Weights of a small mixture-of-experts language model, trained from scratch on English Wikipedia.
Experts: 48 experts in each of 9 layers, 224 squared ReLU neurons an expert, a softmax router, a shared expert of 256 neurons.
Training: a variant of Adam for the experts, 476M tokens, 7259 steps.
Below are experts of layer 3 (counted from 0) of a mixture-of-experts language model. Rows are named router (the router's row for the expert), up (a neuron's input weights, with its number), down (a neuron's output weights, with its number) and show model dimensions 120-159. Each number is 128 + 24 x the weight over its row's rms, rounded and kept within 0 to 255.
After each expert's rows: a language model's description of what the expert responds to; "comes before" lists some tokens at least twice as common just after its tokens as in all text. This comes from a sample of Wikipedia text that the model never trained on. Tokens count by the router's weight.

# expert 44
router [146 100 145 125 130 199 174 137 132 123 144 123 154  97 163  70 109 157 127 105 120 143 171  80  97 128 110 135 122 134 111 151  71 118 122 156 170 142 125 167]
up0 [150 134 116 124 128 113 117 135 155 117 132 169  73 114 115 140 136 138 179 165 141 124 158 112 143 142 120 127 140 146 166  99 131 163 154 116 143 160 114 159]
down0 [142 140 120 114 145 151  68 156  97 128 103 153 121 152 112 116 119  93 119 118 134 128 151 155 119 159  95 100  65 140 152 139  77 151 145 107 147 149 143 137]
Words linking creators to works in film and music bios, such as such as, including, by, wrote, directed, featured.
comes before: " the", " a", " by", " \"", " an", " in"

# expert 24
router [104 144 145 124 131  83  95 187 106 143 107 156 113 104 104 118 123 133 150 136 102 158 139 178 111 150 110 126 113 160 168 129 108 156  97 118 105 146 159 156]
up0 [ 94 112 117 181 147 117 107 105 134 140 126  99  65 125 140 102 157 147 117 143 110 128 145 144 113 165 193 131 111 112 110 104 155 132 104 101 123  78 102 107]
down0 [ 89 155  98 140 150 137 107 133 115 124 147 144 149 113 136 112 119 154 102 132 137 117 124 103 166  78 112  87 150 119  94 159 201 114 101  94 128 107 107 162]
Commas after introductory phrases and sentence-final periods or closing quotes in narrative prose, as in "Prior to this," and "because".
comes before: " The", " the", " he", " In", " He", " It"

# expert 30
router [ 88 121 109 131 135 136 130 151 123 151  98  95 139 180 157 120 108 151  94 114 147 137 134 118 155  96 110  95 122 117  95 152 125 130 140 175 162 167 159 101]
up0 [160 149  97 106 127 144  82 113 117 106 104 193 123 135 126 119 174 145 133  99  77 136 126 150 108 170 140 114 128 135 110 151  68 166 112 131 130 103 112 131]
down0 [131 108 136  93 175 134  84 124 111 172  73 117  98 103 133 136 144 137 105 119 156 113 106 150 114 149 113 127 133 145 160 123 168 160 102 135 136 163 125 162]
Final y in words like Twenty, forty, Churchyard, and pipes, dashes, digits and signs in sports and election tables.
comes before: " ", "0", "3", "4", "5", "|"

# expert 27
router [156 114 110 116 123 142 170  83 108 121 133 109 166 143 144 102 140 145 135 130 139 100 148 116 143 153 153 110 131 122 126 146 121 142 105 150 143 112  48 167]
up0 [128 105 138  93 126 151 129 161 174 110 115  95 113 131 121 115 151 191  89 146 142 122 118 138 120  79 115 122 129 139 118 118  66 107 137 150 144 116  83 131]
down0 [135 122 173 114 110 142 109 116 111 117 130 120 146 162 116  93  84  99 153 122 101 109 100 136 129 126 138 180 103 146 141 150 126 111 171 157  74 154 135 136]
Word pieces after short stems, like Not-able in section headings and employ-ee, plus pipes and digits in football career and statistics tables.
comes before: " ", "==\n", " —", "==\n\n", " Apps", " as"

# expert 37
router [143 145 113 141 151 148 155 129 173  83 135 164 113 114 130 120 168 120 142 101  68 119 130 111 132 119  81 103 132 134  81 172  87  96  93 130 145 140 152 133]
up0 [ 84 123 149 143 132 126 172 149  89 152 126  90 117 183 127 155 107 177 158 188 106 120 156 123 149 124 154 116  91 144 171 110 129 111 109 111 129 171 133 106]
down0 [151 116 119 105 112 115 136  98 128 102 125 115 102 119 131 143 123 132 107 139 143 160 163  98 104 134 163  49 117 119 105 162 120 165 127 160 148 147 167 116]
Function words before a noun phrase, especially as, with, of, from, by, also the, after, became.
comes before: " the", " a", " well", " an", " first", " \""

# expert 22
router [ 96 100 123 139  89 128 169 103 127 158 138  87 170 109 153 107 157 148 139 119 119  97 129 133 122  91 147 131 142 129 114 182 114  91 101 125 126 133 138 135]
up0 [120 105 112 151 139 133 156 133  90 160 146  96 143 114 129 149 169 128  63  81 137 172 127 168 121 146 123 181 142 136 124 127 159  73 136 137  79 150 112 130]
down0 [114 135 130 111 132 114 165 140 134 125  93 118 115 120 156 120 121 120 161 117 132 122  99 124 127 133 156 136 156 130 142 150 117 123 140 126  77 137 110 101]
Prepositions following a noun or verb, mostly of and in, also for, on, between, about, as in "intersection of", "participated in".
comes before: " the", " a", " his", " its", " their", " this"

# expert 15
router [126 147 104 144 107 155  68 139 101 164 155 126 124 141  95 134 118 122 127 112 150  96 144 143 145 155 151  94 103 165 144 152 123 134 104 124 137 145 140 125]
up0 [145 167 122 115 119 122 125 143 127 147 103 121 114 118  89 161 167 132 125 164 154 138 188  90  78 108 159 130 117 148 141 110 127 146 165  90  89 176 141 126]
down0 [110 106 116 131 152 104 125 147 129 135 121 128 114 161 117 133  98  83 121  96 128 152 126 153 112 124 110 119 138 147 118 146 149 133 126 134 114  48 144  71]
Capital-letter pieces and digits in sports rosters and stats tables (C, N, SCO, 2), plus the final i of Miami.
comes before: "0", "1", "9", "8", "–", "C"

# expert 41
router [125 128 109 110 115 108 100 151 143 111 131 144 139 146  92 164 106 103 157 164  75  87 156 135 108 127 144 109 106 118  92 123 101 150 124  98 123 140 149  95]
up0 [174 129 131 105  90 110 217 166 144 168 103 107 162 116 118 106 106 109 125 149  93 129 150 139 104 107 106 106 109 130 155 141 128 132 119 170 174 124 134 116]
down0 [148 105 128 143 132  73 137 139 106  82 142 155 154 112 143 105 122  99 115 124 144 133 110 126 130 112 118 157 147 126 143  91 105 130 115 105 122  78 131 110]
Pipes, bullets, brackets and line breaks between numbers in climate tables, census infoboxes and election results, e.g. humidity | 66.3.
comes before: " ", "|", "-", "==", "=", "The"

# expert 19
router [117 142  99 120 141 139 126 114 142 174 140 145 124 151  75 125 145 112 115 142 139 124 168  93 152 141 143 126 123 127 131 112 141 143 120 144 164 121 130  92]
up0 [143 133  89  81 168  90 192 104  91 106 141 146 131 135 170  96 135 162 121 199 135 117 128  82  84 116 103 101 109 143 146 132 142 166 108 126 106 118 102  80]
down0 [ 93 134 128 102 132 113 120 135 125 107 137 173 149 147 158 108 186 113  75 130  87  97 140  98 110 154 158 107  82  86  97 132 128 116 116 109 177 121 107 118]
Digits inside decimal latitude/longitude coordinates (33.89592-6-°N) and other numbers such as years and race times, plus some word starts like You-Tube.
comes before: " |", ".", "°N", "–", "9", "8"